Weights of a small mixture-of-experts language model, trained from scratch on English Wikipedia.
Size: 14 layers, width 128, 39.7M parameters.
Experts: 64 experts in each of 14 layers, a softmax router, a shared expert of 320 neurons.
Below are experts of layer 5 (counted from 0) of a mixture-of-experts language model. Rows are named router (the router's row for the expert), up (a neuron's input weights, with its number) and show model dimensions 0-127. Each number is 128 + 24 x the weight over its row's rms, rounded and kept within 0 to 255. Numbers have three digits each.
After each expert's rows: "comes after" lists some tokens at least twice as common just before its tokens as in all text; "gets" lists some tokens that make up at least twice as much of what it gets as of all text. This comes from a sample of Wikipedia text that the model never trained on. Tokens count by the router's weight.

# expert 56
router:138132141146144168099116111138117144119099134087160152137128130132151134137095124174120108109124133112155102104131106069130137110098144112116071093111132095156166119160176160111162096089140157144113092078138123145127112101114113104142110156140118168121126122141127114112105134088127096125126133141142137129125110171156143096143085096159157137164162124120110089150128122117060151099142
up9:137103140122141112158171113151111148101164139131143129132097137142139181118117124120073114173103144167117104143144114139109187149088141150124090096178110141094097136071132102171141114118132123109138119111151122111107124116148089132122113119114114128135135167123142160169135133123127118151072155178168082118131126108148152134118116136089116156106137106162104104168116120141144090130116
up10:157137130117135122170163128155144145090082157110077134112148155151111126125078143092114133130119094147123120123171099155128165198097138124136138147119106089155129163151089138120108158115132149118105120154120096100123137105091105105140170121113118130106139147147118118124164099147138131097055085149153100172148155132109115134149119114105118142162132127107145133168125106120139123093135
up11:135147155147136165105086093133110131124171154146088143097156108075117158160112126132115152090118116138111133152194094081123132097117135128141131114118145145128142105139141128118148173066097136105061101123134142138140143131146147162118122187136171139138142115121141174118140149139158131152114122089101114137097167146148127135120120124105128131136111125087132111136079109157138109110153
comes after: "a ", "the ", "to ", "and ", "was ", "not "
gets: "c", "h", "g", "st", "r", "l"

# expert 29
router:147144109124140125133146104128119134118101146137106100158141113144125153128128108125108141096151094102091140147106101141120171087133109097081140120119172144141105124124129097153152088140109104152105128159166159133125140144131117087157125112084094127097104165128142154188136045078107116123145126103145122131132121159118127140151100148125137126093136142146125196080138119111093145124148
up3:113141172122129184080127141138133146123183123132129117191122117095142082098170146128106148147162136155089155157125101127141125107132121129114160152158089138157129120109130179115122114153130111144135131175145143103111169142131116133147135108120083115117110147153104138131090088147126121152105116107111116122167171125150077162083093135126097113132110109109122160157136100124119117136089
up4:129116146119111123107113109134148097132117120192148111106097108121140112140113138138098133131112132130150068180140113129122163129125132159134155158136117119108126120144122124118106133124111116140169153137122121155112120124187107148123143162122106104099115105167176159126118063184150180077104160132128137113144145162127137090150146125107102182066103086133132130123138118142145162122137
up5:138117129129105135130115102151127176101122115086152143145147126122136116132112119129145077112103135136149186173136142118097124100111141149111122107126136154149110107138136146197115139159132126149098074122131078144134129130123101144103132138116161133123150141096134129165128140143155097136161096113176136152129113166101140106114159159114068159135148143155148090149129160085119072089103
comes after: "of ", "in ", "de ", ", ", "to ", "at "
gets: "S", "Br", "M", "P", "T", "C"

# expert 26
router:119106139082114156146121128144101143092118155149143106166132155121128129121113114113148091141129137148128161117106134087152097147104141138107121145185137121187110167118108088137114157170119101089097099091118148120066157155141122142139149124126104109130124133163096114151129114140139138093182108119145098153155142113153105107148127105154139091089114167091130101100149094108104141144154
up0:115120138136153129110156088140113108112097125080113141132100135114109099152094113101141130153144153117139169171121118138096143127159084150102130150092141135155150129133118097100173142133145165167156164127136078151155109142145127145192090159141104094164137151139126129136163108084184094126122164097121098122149099141104155145126144146149126158149154137141143088119113142121108157112142
up1:160119129107140106115118117155124109154093100129149083110148130119140115146132079149145109112155120146105140067131107144154118121139151133137109155092155156132114132114121114143173110162079101114114115115131150144121097127160169156133129103118129132131142151152132094109119158129143205124126128117162128145151097094159136071139135141127137188089121135112125100156090137136066130142173
up2:169146098120125125130171125119175112134196155143090097133119139080139103155124086127156130112115115139101137124105127126132142126142155050123083115120155121120094137115137141114130151138181123128125093127132160108125095135135168095161136160179142162142153141134151159150127117122113164124176120123108153106172148110152129115110127136124108128130128179110090129135170119131132114148089
comes after: ", ", "s ", "er ", "es ", ") ", "well "
gets: "and ", "or ", "& ", "but ", "then ", "than "

# expert 48
router:124106106121144104130147138127089146130115071142099124130112168129204126161096138113144115144144132120147158126121115147110130115147104118164101147137138119085095130168159178100117154163096131100184128130103115119148105142148152110126100140110119141166102128130113120101133126125110109171123168108148115156120121114175135070113149142174125101112173154148096095147151114097152106128118
up2:140159108155132113135146138079122093095092144149093163170139113105164137112101100110093126151100151133109154102132189165151126139092110138110115137127132125117122128124083108126135102130136161140135099158128117087146139101117131134124125156154082139165120113078188153124136109157148135150113137112078097131128139175101095137126131111145117101113113107184162126160162142126126092117119
up3:111122114125109138096121167110150124167129122147076094177144136129165136085135106106127142118118124139143123169129153115130107120126115108148145145097140189102198139134151105099140135126140197113139100150119160148132123122160107139116133122070159143123165130109112122158132098073120189072172124125146131133143165159119127150139120128105124136104142130148146124145125116162124103146134
up4:143101130102116111114123089140144146173136096101131095080150085169144135089163150118092129165140126137167086131120091099088159139100130128135152117186153123082110111134134130105146115103118125136175111183145105141131131105127129108126112145111096154102155109122105117122153193121146137120158146139124179135108129103127136132130147137120102114166112109126154141106115093149138076111115
comes after: "s", "es", ".", "ed", "e", "ers"
gets: ". ", "). ", "\n", "\". ", ".\" ", "! "

# expert 34
router:106151103140140111122153149145128118125113170163122119139101102106115168118110139132139123122155138134152137095127115143117109166101146078127111158166133073145110147162088114125116143113150103102135130138143099159094151085143072156129114107107165090137150154101139167105162119117129135163144129142156122139113145093173124129094153096127155187128145148106132101117132109160154146080080
up1:107134121145136141127119132107095123122129164088142101099145090094137106148136156139119151152131105163111150124131124080132138162087146053111179123128145079170091127142150109122096142143095095130129130105180122108103132129131111152120105130079143125092151094119142121139168110154122161155095103102155116141122136100137138103130154104143136104148112151093119160101084154141161125121091
up2:144158095117139121119097180123133114179143148143122162124160125123161179096096144159112123125131115135146119134139153184146104155139133094110148119089100096184095167131136111143125111115113155078112114110168124148113107108158115076123150083119118136106078125155150144126112109136134126098132137166115131153118112151144094121132127130124165109121149186124122124171131165102122162129143
up3:111121126128137140142132131118182203125099140156112098111137126093097111156081117146105131134147094140096083161112142134170086119092145092123144148132128119080178137122102130130121120130161101139116084123149121119137150124140138151158142096144102095128106139174160125124152087111135133117151148128103129136176143189160166133115136153148137123159125136097110135138078120100140107125140
comes after: "–", "(", "| ", "/ ", "1", "0"
gets: "–", " ", "to ", "1 ", "0", "0 "

# expert 14
router:093151140142125143175136134117162120133084162078062148118133152127117143113122135147123151166106154108122114132145107151121137150119094138122144186123104112142101118116096129120110123106144160092089086121164168156100109108132147076119157160146145085169112115129108131162129135163122106151099142121121090123135143127096096161118140139162138187097131157139132128110134138101160140120154
up1:129104120132088104095145125076153150126115114109127115118116099139113149139156157142102083115144133128127139126107173088137110124153117162130155153113129072141139107084138117164109161160110125168120113079154140159119119094088183193107108154114128114139079125134098152116124151135144119147127167145135110178157133111141115137119078106129114131103106149147139156155108100118155118155126
up2:077105120124126087144141132154121135093146128138117133063172125126153125121127145137108125102111160075141131181175104111156134148136142120126135112113157090144136128110115070089116123118147131130088048125151114101124143094143172132155129105090105113107149139119119161148147132150077136155124126090119118143153154117153111168123136095149134141148114102119134172136111131117130153095135
up3:118187142122104130166135116123117120135126112095124132174140132152112127129149122172161155178081109144104114154150145085074164142147140166137145099125129148195126122133114122124111132126117134124146122129087115078137094132113132084103142169127121143150159183128131101145154093149080115108132136094145153138145152130184133141101114119131130132122144156084143113080134097122129125122137
comes after: "i ", "| ", "u ", "Q", "a ", "o "
gets: "Sh", "a", "S", "Ch", "M", "Y"

# expert 19
router:122137134151099101097133129130116114136143141145102127145160126106134126114140111119119173150163091116138139164139081137120110130160122139105120171119120126137139148155103207146086083156148093113162135114123168091144130129179147124150124138109151115136118158166139096150111127109123104124118101154106101174109102112138122101102137148097103113121114132167147102175123181090153127122185
up2:117084136137120121175123136171115121105121132125085135124090166172142164149126098120131184085098142100112140121132130094160127149093093078108139098146085147110147127099104158114114096127123129114168123118155150158127137100125121121100105118147134111096168127157144101110127136140104098149160121130136130112134137130100093144089141150125151131155187153142113120125085088089122092166134
up3:104135132116123146133146107146111135074173167144097117140131130111135124135144132114127093150112102118134113127155113138147112107092160082127121142120069123123133071136080166102127135121154188119108121148109087164142114073104132087144125076158152098135147170123130147111129104143119112127160147175089163108086138132128117141087131110095144131124169143126125113111144107133164113117140
up4:099122099114149104114171113162138141172117102080108133115127096134095096110119143145136128157133186130119112114147155094189121124133130113178136115077087078112140128121110156115092057148165155121095106128103129119131115133148126109169135093113150147135115128153171131156137121140109111168095150131129120117139127092161149104112159128122122131154115100131144100122121101172113123137103
comes after: ".", "=", "|", ")", "===", ";"
gets: "\n\n", "\n", "Succeeded ", "Preceded ", "chron", "Website"

# expert 36
router:169165157097139153128154126141100131142099133160135178139069153174075175088130126130147134121155132095175149113117135143131110129111126152114139107132095165133103151114152086107113132164138094129134116105147136155142155091105163163149150131129139095160122129096113147126112146150146116115201149139102114103093107123138124094165118151122118134144127145138111102145142075122134134111149
up1:130113135158113129131109083075176129123134106130119127157124115134126097152110111172093126150131110130144091124090147094155137120144098150140132131145131158100086097158156136105137118157111147113117112089110141091113097175152125166161149117132086140120132109156178105167127139148097123113152125104111083103142129090117097158094096121141103118153146123128112141095119147082078147088113
up2:114118116132145128148109116139108105083150121112103146117180152121202079129135137148105131142139122105109127156092124102151146102093175118133131100123127123135100082153101119167154131116105132169123108131129106094166109095125112133160124087134121159101125105133141128069152141133150129137081103138167126116154102169124109156135149160114155127087078102081144106126141127158108122115129
up3:147126146168094112112133152127136133164146131127170107154136134092135166134098106145121113130126128116133121112137144147157130103124131136172188112108163129129085152156158107086144152107093151113110178112155099125139109102172149149141165125099086150049118127130154172090091125099119145092138120106143147151148113119158147149104131108125112109124128166132152122166137125146095157099135
comes after: "|", "| ", "in ", "In ", "\n\n", "("
gets: "201", "|", "202", "\n", ", ", "200"

# expert 39
router:061130140110100082151141128152161095126122129145174101146133149122131129094129150116112136139143145099167129139105112090099105114095139160130153108101134080158145098122130132123136098156165152116142117139142098151152114099147138108121125127165092182131134133112123140123097080132154116109152113163141104086152129165153117131142155167104121091153113113153112131095098140140157149097190
up1:135117116114118112159089089112125133163179118097108134095158158097124099133093173140121158143129137137165124134092089123143140120092162105107145125107120101123114208099159117118141090093138130132107150113120110124098144156139154154120139129157133127127143132130128140093168106110159166094149111112116145125117171124145171123149156097113154124111073152113119114097072133161131127116149
up2:110129112131113151108110139177159113136141161116138140134113126127129108155101108180150130154140102138107140131137135159159110133143107115160137117132134121100174140113108108118116156170128136128110088092132134191138133079119140094125138107156124134102137159096124109130141170089178156103117130131164112094094113153116097078147107128153069122166135148133111140155138195168118100119115
up3:144143136110110122127121090121123134107158122091093146095156145137114164183163166172139121104127116079134128124111109128152099120115148107086134103092114135133116146177150144160145136116115126160120141126124102109117151103114129128070097104158160144092156131124106119103154118126093138142131144137176122108111179127074182127102127137134122115133102204122119155110113156128118150142150
comes after: "the ", "The ", "a ", "- ", "and ", "y "
gets: "col", "Col", "po", "Lab", "Hon", "hon"

# expert 35
router:121137104157131133121077123141128099140130109099153096095118104109121126080101127121154086128107085170087110154143153141128148148145095167114114117081112158102163139153154113151126117135093152156131146130152095142132140120127152172144100067125136125151132094155131120162119146177131136080138122121086147135155133098088148109131169133118112135138120137107150139103148121183154136146173
up2:148110143091111108105113149127150122105127112164115154111127121135095061179137135131163106125106121161100140132131105130105138172169129108115138155113127174091110154118127119086159085136079104135149151100129110179100128140144123120158149101178088114087153103117138123104141167167096133116155136169157142112146086131123103145120169128126138124133115122137100124134106170108135104143103
up3:128091105101088105118135146136117151170141117127124141190128098097122108124097174075136128158129181147122134141127105167155144117135122087111138145133146102145099117125111126184148123116100111104113132149105095111165076136136150131106142133101150096115176117126118091128106158073102128135125128133114119117130102125132128130097120107161148189111173147135143096115157139147132179127138
up4:097096118099116071118101173150154166170154096130120099097177110100146114150130063113130134118103166145122150161129113089128095124153133126169159114096151163122123084111106157137146128115106123079096111152126144138136105129156108114137139119139185120124127103117125105122141170132142113106148146112135169136149140150089129152179126078161110119125130112109152147115126107128110123140129
comes after: "b", "h", "il", "d", "l", "sl"
gets: "est", "it", "st", "land", "end", "aw"

# expert 0
router:149122164138117133174131154097171149117106138126135118118105113146111144160108095100136153107100156174122153148109153144086134113140102154121135118100125092113102083134140120121186138095100172070130116148108169129129163114111097131147161153110102100093094111130102117113153132101157168156119102174102129126116132121125147154099137129117088097105113164122126118137168109170148112140107
up2:162150100103149168126104158156126106121107105144144142144111145103122126102103102115096169135130097081116108166130108130121163136135129151090169134088123142127139154115164154158185122114155132142148133157127139129103117129148147110097185090096107110136186149150134122141188109107170111138127126124149154126121178114132103081084140110140137179126125126144123135127087148124137105139112
up3:131177138103135137165136139123119147104103081098145145123130121124130158140100130155120126131129139139178110111083105168130138154105164104127121095156149154136156135155094117104138084129086120108175072097125100134108131128118119085157127146126103140135133128143103093141098082104101159133135124152144108077137168099138080119130153143103099154098142116149130113097129137128066132092146
up4:133134157124112092130175144079135151154121128144115199116181121143158139141129149125112111103105101132140120163108147119112145093120149124168144135127131100131133119110105139137137184123152149162111108118130160104107137093104148111096131174119121155115140145122088138106177158157105133146086126160157130112163131135118081135111163070111104084126118154168130144139138098112141161110141
comes after: "i", "am", "Vi", "om", "ap", "Gu"
gets: "id", "ill", "ist", "isc", "ond", "et"

# expert 12
router:165142119143126147121137114141147130166123134146118131161203087083156095180149125153116146104149139142144129140134164089108093142118093158173100088083109079104123120137099113148116118133131102130118114086164139121123150078134135092122119166113124099136094146140141136145122128169106126166122138140158160124127115137135146119096117130156114156137099113119138094133158134147148077129080
up2:125136117153195100115113144106138104145111088145134166128138134065127138148109084131119100136121160120161130121133159150135205137120130105117096150173126139076090159167119093068118133108139122119139114143131109141118145136130095127111135128089108111124141114126118140086127105140120171147099120126158122125137151180100121146114153125120169057113116125165123128114123122109112142135114
up3:165081132125157119143135122181111100137090126127112119137142106150118113093144140129126142143156097118139143125109139125112145112136105123126087172114099141136152120069099190101155110161119110103175085137098128165123113145125152145111153142153108110123131147138141136135171095129108129169139129122147178136082158137129129153101166086106179110138130128108075139117164098114155097124120
up4:074111156147096137122141206130130138114132129105131048123077118108124091129125145102117136193078181117125134133116173137157127111162158138121128132154135114125134095102125164135142121134141154093088146129140125103143122115124104159135129143117124155089133157122149128140148113143131117129098123102152167109137143112116123129113105142101170122114129151142134085135108110174157110080130
comes after: "\n", "| ", "\n\n", "==", "9", "201"
gets: "- ", "| ", "\n", " ", "9 ", "1 "

# expert 5
router:097147110090130111162109122109134131172117171132099091131117108118118149131151099145125132148114088144141121157147110113155147131164132111117138143102155133127162114106124127123098130151116186142094151111092139125113125093117140107160179145152079131172131118158152174113117136113150128146113146100174188154171080128103124142094157153112077128121141112118080109123124148107113112157130
up2:095106102134133143134153114076138115094109153111113128130138162101094163114110132133092138143183099131173115119110102119119171155145137172091168123136149129116147137099150149125133073129090116150095148167185098120096147173135148143140137119111122088108134068133185108113096114134145132172115142148153134125102117169106132146130092121153136132117131149119139148152105117122130156137128
up3:143130150104081092140111133168086169132135142149132137111152100109123133133135105178138133146148132129113131124173151132129112151131153123102176113153124139115121081151157186143107100062113072136107126115171132131137109133147085111158135105078152125147136126155154136098131129106153094128076141095131099139126109116122132137117110140123110141139125121154195121118175113138172128127138
up4:112105098148129145153135124150071068090121148126127103138152132150137106136128114134114155151132080116095134123110132157099135124124141094156114141197141167132111184162133143174114109101119138165123154158130146108111124148163149123147117144077126136092140115125126108117100130135152092132103096140122136142170126145104119120159120105122134140157117101116187148123170157107132086080113
comes after: "of ", ". ", ", ", "with ", "to ", "for "
gets: "the ", "The ", "My ", "This ", "Le ", "La "

# expert 57
router:148137161122119143123131098151143090099118143156116103162100125144099151114138120129140104164146139100160140094151107142151136122099138078088098100148106158126094090095101080141140152117083159135130175090151150137097133116117116163153124152114130142153102142161129106177122164167119106126121129124102159134122092151115130104084147130132133127098136109114086115167123137085145175134165
up1:073119171153128098083113099122107118157086132157131145117178119121134119166117129138169102134127121165106132096131106121156146163133098105117141098138117134110126135123139153119147092112099122120132128176167123139064163122158113092142148159131119132137124157124130119132141141120120128119197153117140096112143122149155108079136087126094089139121109125110088150114099163117140131140065
up2:100162121118126107118082105120137114151095120129094152136140112098154182152162166137115125144105094096076121127091091184191140124102118107160103130105139151094123114150119103121151145104121123172118143107109112129120146143106124097127147127120091174125098124146151131143166099075115118128152132124126137087131138118124104126105155125130136110111184157140120175129143075108152136115120
up3:157144163127112135132125161168152114160109139126136150160181139127146145144133089097111119152128155140092078104153113084170143172101156114136097117097123113136097141109112102125136157152132105124114098149101117107137116121149125141130131134133182154131171120128146125097151121131160178094111094145112142157112123135110161113159124179131143153112139085181135127126143180162153118117159
comes after: "$", "{", "| ", "; ", "\n\n", "= "
gets: "\\", "; ", "= ", "All ", "all ", "that "

# expert 33
router:106142144168110067082140175112152102114134099150147092124146114156112131156103111112113156142121158101116127115117148134131193148119148161125166169141103106093132124097149123117127119148148141170130126158119085102112089156110167156135133148144110087099165125106151114177149131101121132110096107125148155089155126111105162154112120101115171119129108127113141128127135118100164151091114
up2:160108128105143171144121145094150114166128177106108104130165145154095084149141114135119132147098096120085145087141135070111135112171134143172168128094151136158115150169140153108137083101119125106082161158123154111108151110123137141162104118113131123092110124124118129161162102109116148095111115083091126122076163124125107144120117132112121141136116152116120130126154171128106141100106
up3:092135130141134118114108129154143142105108147184158163134143161098131178070090116154069121106179076152180116133178097116120140145111122109129123144127150161095153160100137155124140126125139120138101107134127090110109144153095085156130106120096107124093119108125134149125093158146096137116151139166125115150141128112124108141132137114105172084151155096149114115130118121150128115143152
up4:103137131148132109133120100104104162081133110108137158172130099088120126123137146124134129123170120071134121112173094134112171158137155087105149092114136115103133135122148152083113116133128123105145095135091104131142114147116169134112166144163111120067108136121168115151093153163145104114149151143109146121132158172116136124122103070160125146092096101118118087094123111138142137130162
comes after: "W", "w", "Br", "Pr", "Gl", "F"
gets: "ed", "s", "ay", "ad", "as", "ans"

# expert 63
router:129094115142122137124138143091118101110113140133123096084143125142126135126149120108112125087113115142086141143129156146109148154125119178194159147113156124125134114104092095151117097143153145151119155154099159110149149153143110140155146105167120087090106122128121139125099115145154139103088131084134150143121100103067161110096170138145117178144130134151166149107125159100105067118120
up2:111116154113108145138122117141090137119131156122167124149145104118134154118113129148124102149070143119091104117123111152122179136151096146125140130087164150127127105118108116131166178112125097106104109130132156101124132130080102146106095158129124122103148199161105121131137121139130159117143140185175125097091086117113145147138148117103137147133170157160111144167108162175100144111098
up3:127155108134160119156121095109165151125120122145165170139160099135145114128152106143147147124133095176128134133151133137153110094105121168085153126122119115056135150101166131156078110165109134150149136113131127142154099117114151157176174126096127139130124138127131115114129170148134103126120142106126142142139105124124136163045131123152142135155120175086133121129071105159133143152132
up4:109104106120130076146133094147131117128150135129141146134127104176121140145166107118102141132131127206096173135170129117104118122151124105104171178105150093164152088130139138137156110126180131141127143123074135158090096094142150148105126084118128105124082128130134083165100101124168138121131140148196138139139132118111146110116149107148140151150118120162130127139150117116126131125142
comes after: "A", "N", "C", "I", "S", "U"
gets: "S", "I", "T", "P", "C", "A"

# expert 15
router:145139143131142129180105137131172119145140100112138120112151132106119152185138098092141163134107149168117147115103153109154175166126131120157132115121161131147099152104136177142108088104086154129121116112120132124145074108107134155101130120094100107056130151126125145177118095091119094139143126097127126143097121111158066153139151118124136102108123124108139134153144142169117144145099
up3:121152152105092115159150157122133105108121104125143152133138090121134133117082116106126171134091123145147113110148097145146114113109101086131173087158133110114124122075121125157110145129100136174129137104121104150096086120128142149142149160076126113121140136111171111161162126124136100152089174106138129154134111186151143167115135143136139141145081122118105139169118128061151134097115
up4:132122153142126127132100095138108107070101168146105116111126131122161113123171125126132149121132109114154142105115139119091145128114158145209138095136154132125119174126118137143128138094147140139114116092164094132150161110122135168111122135148134131152139096096148117138142083111128124128142188110119114081153107072112138149118121111124165113093122155049100146146155124131126088118156
up5:149112081097128131090081104074149133145103134132153099131143163124127152141098156085139119106053117182113125099124106176121143081110152117138110106121142179117167120089142130134135140117151145108120105117116122120127132133095176108134151162125130143135126129111148184122157094122133104117050150107161123138114147131117115108135123115161143116136135143160156148146144133122157138122121
comes after: "the ", "pre", "Pre", "of ", "his ", "con"
gets: "United ", "vic", "dep", "nam", "educ", "memb"

# expert 13
router:080161125107091142110126134161158172111146126073142094125115117073072107186161159137117100146083167136130124150126147152160107151141133115120176107151098142171128118118113140114118129125132119113148120154087137112161142122120130143130144160117124114108109153161073141107133157166085121163127127144092135105144113090122134121085148110116124111146121124110160122124093135148162122155131
up2:145109130079140137134152135167123138108133148124143090150134134119110123139121136149112121104105104125119134093127167073153120135097120108136150129112157158138155088144136132137198113169145138087135115120129097134157124114157094097129151094137131159107118121115091150120143155106141135130155130161094167074184108075127138115108117122098090137116140185146108155148099108090094116143106
up3:081098113134086101111142130152116107081138114107125118150142152148156136117140132140106102097126097122125108143162094140137105138164140174134104120157165135126101074158127128113170130122105119111107121114107112150155088146155143149165115154142126159102163150108122134080130125138147124097088199141113103164092111080136099167072133111141117141121126122114130119142108167121152144148155
up4:102144098166108090125121109130125124108147126135150136162121125121107176093088134145126141104115134146166103142130169138156097136126102124103157111155127114084113138170158171112111092161119159137113104162136117133156112121117134091105152132166057140130125169143110109115145170125131133097137128130115157093156144131118089140134092165152131116166162106102080102140113129103173086132137
comes after: "| ", "±", "P", "G", "Go", "N"
gets: "% ", "Votes ", "Party ", "Candidate ", "Team ", " "

# expert 21
router:134101145090116141141133118134121114140194148116106135147130140136129116105145150188097095127146109131132138143186068123181152129134105117118151108149139154087151120150136147135135132093118120132169106097134093150148107112132080118111111130171136176155095119105115148099114116117104089171106135145134142113131115112158111155156108060132156143090150153136126119158141094110097142133120
up0:086089073137086134092106097113104073143109152090149144156093121109124116118098085113130111123130136127125138109128108133117136141197104111141148132130135180128141126123129105121135169106128156136168146161097153140152138146178139160136112121104123126119139126157085119159120096099111106125148104148162153146120155116098101094096143137102167091129111113144116177149110113102142143099129
up1:079149142149129116148142142146120117133121129099101093099118150092181116068112171113122136173109092144148093089137120117099157124156147149149114128092140128113170123109132129132136186097130147151118114080130129146155173176130118115122120154123135176139074102110093128136143138148142138132148120117151135127124126154110121132130106071129107135110118205098133122120114124149140096121145
up2:106103154124125156140122098112144132148131119143112178132144141166147135145187156134112128129138127151128101136081131099107167143137145082146101140096136161113109096124165136078168137120180165103106146148164087104099107163111108134131134126080147099143108123152093135122087143095111160101124123125110127128112129112135128104177131103107114126140151142124098128104131182137160105093083
comes after: "as ", "a ", "is ", "with ", "of ", "to "
gets: "a ", "an ", "other ", "such ", "able ", "well "

# expert 7
router:139155133091144161108109140131091090136104129124161147114070168129119146108099150174140117120150111101163128119145144117097099160104120140137153083102130159115152113118163104134126163173149101139166104091169150179136126083111144149116148111144123122145125120097130122129114154163147099081107141089138137170097090144137146085138106150153093150145130132135152090137133118140111103102130
up10:129147129104121146106131165116083129129106107159112147125137109161116072123136105163084114075114101091093109170150127124131158136160094133128129141137123130138151103073136101136136109155123137106147130101177153122154147099132086080110147165132168133084143137126106085167147139132145136124133133171142138119095103086120121162140139102098146172134119109106138150185119107138127122149114
up11:100152138121152116136114161133129131156102136135139137091123142095133144167122144135123126145118122151111133133155137158147112145106128153103088157157133147120138131105140105112128109131129110131121110124153112098107051104104158092074149175190075118118108171119144109118106151120123145145152151093098158144080088168105151141111115138193126143114124143121088156096126139163132094107123
up12:125135129116141089125116129083110137133163138098154138159168134127149106081147099127106179135182124152136150181162114098152093146122161108133158130135121130112130100087093132150112166103158135124126118155167146155090135167101092105109170118130102130100131121140145109119167132178133145114160122108116138118147127142119161118131153112154097164088094163116116147127098164107108116131092
comes after: ".", "9", ",", "8", "5", "6"
gets: "0 ", "8 ", "7 ", "6 ", "5 ", "3 "

# expert 46
router:118098130106130126143167092116110136108127130129121133159109128113125121135081097167121107146108103150146117138131144121177108105167136086138123142131167085097201119140175116101141131109111142186126127102164132141118122129126173137113105105152112134118119167119176133120146135144095102143137115131117126114196112125146094141160090122107154098112180117167138109124119173104101112137107
up0:113107125140132148154119133123149114131103129153124100129130110101148079119135136135148111160125142120099149100125105127147127156106087147118073183128097130105133149077121121141190122152124095131119121123137134119103090130131118145126178144083144099139165122113091106086136138143101142130100144176107117144119089112091135164127115134144167146110167132112112147132140117176087194174111
up1:109102081148121129130133173137171169115125100101146114143132098111117152135142109139120094137179081115103114101139127118110144080099137154094168151132112144114150100110098118132091151093119161127113118110113098168150143157101144087159126113143141106137109184151150122172129138129099148139192124124108098120145122155096161143163109125124136163134123152084105115140108126137110161132158
up2:120143175087145090100116091130105159117134146101087109140198125114161126097131110131107156133154140109136109124131120130094130158102148145152144147118136128129177111089082131124150147103088133098189129122126162130169124136127160097126155128163166084154166100136114147158157114130144100112131116159129136114126138138084113148127102151108096154093127145112119096111128148160127085116140
comes after: "'", "of ", "for ", "in ", "the ", "with "
gets: "his ", "s ", "her ", "their ", "its ", "first "

# expert 61
router:124144082122146163123155107162066179141092140096142112132103154146059143128133148097137096123151159101133145087141076115139107120086126121152159155137141129096131139112144115089121137104116125138143133082137167131121153106112126133121134155126134145110123146114119158126093167144151107093158113121113139096139090083147139141161119184115130143102098143175119147157114112153116143138141
up2:107098110104101137145108113140094130172124107094140124119120102125092100129149137114180088118120108135124123068105142122111175150137130120119147131102108135161151121072120097135186110120094104106133151090096147135077129117151159130139147188144112135119127143138129135130119125143140152138124153157156161135126134108110114148125104122129139081125115145179180147154095126115178104146174
up3:145136096096130175076089113148087123117131145134140145145159138116116143124114085151119096142113123158110085110154126082131122094114080115124148158155128138146102134149154125079175127151140136153135150123104146104169134131153164115139156151125109091094116121138149119112118124107154160130088136116168095093155092107134135105113105147123126142148078143155110131106145164119142134148197
up4:120152066150107096104128134079122139113133122120106174115142103090115085163129101111129129136088090111157109089152143141186122098097105130102088163142113139117117148105123103146137109125088153145167132157117154141146150109185169174152115153148133127096085138113104114130130120133151096150116140118144130155110121137136155123125080123112124114147134083163147092107127115164123113116137
comes after: "the ", "a ", "mm ", "The ", "- ", "and "
gets: "f", "F", "G", "fl", "W", "at "

# expert 27
router:142118107103134170088084100102113136174164077152119140112149126150120105126106120109127118072124139129084127136119147127130122095104131089143096100104163174112132097085146098130095115134142130186135164089164119137083119113117169175125108113118134129144158112120129129180152136153143152107159122110138141115118123156153120168145158127174163107111104124125139127134147131167121132109126
up10:129115102124141128084132118172130166148085150109069147154151152184084127162137131125143105131121116174110136133118107105196131119166148118146137097092115115151161124100140133103131151114125121164097145175112165117128135124170125151180133106130132110130137092154108141133148120146109121155118121092139138131120087105121097154103134099075149092136138144149126149167137138143137161150151
up11:119132144116101156162112122089152098124135114147112133105178112147124135189092110134094104112133144134136130144115084169112136116111161121124119125130092153128123104154143086177150179063129108169153090139164104160133093139134158150158135113137136136137185120113169091137142137102142097096115142101133121141106114158098098129090126140158148125140136148140091141118112156114146106129153
up12:109100167115107105112112126171104121074122150128159146158137146154091125118066151158105142115139152094127143088128160092150147118107093097083106101131129121121129141155124132172116156138155128137086118140167129107095116167127141138140161144129106149113138145127145136156132123068130143147106080155132128142170155161140105156122171141155106132130095117126109173107146147115120122170155
comes after: "th", "201", "200", "202", "199", "Th"
gets: "igh", ", ", "quar", "ough", "later ", "9 "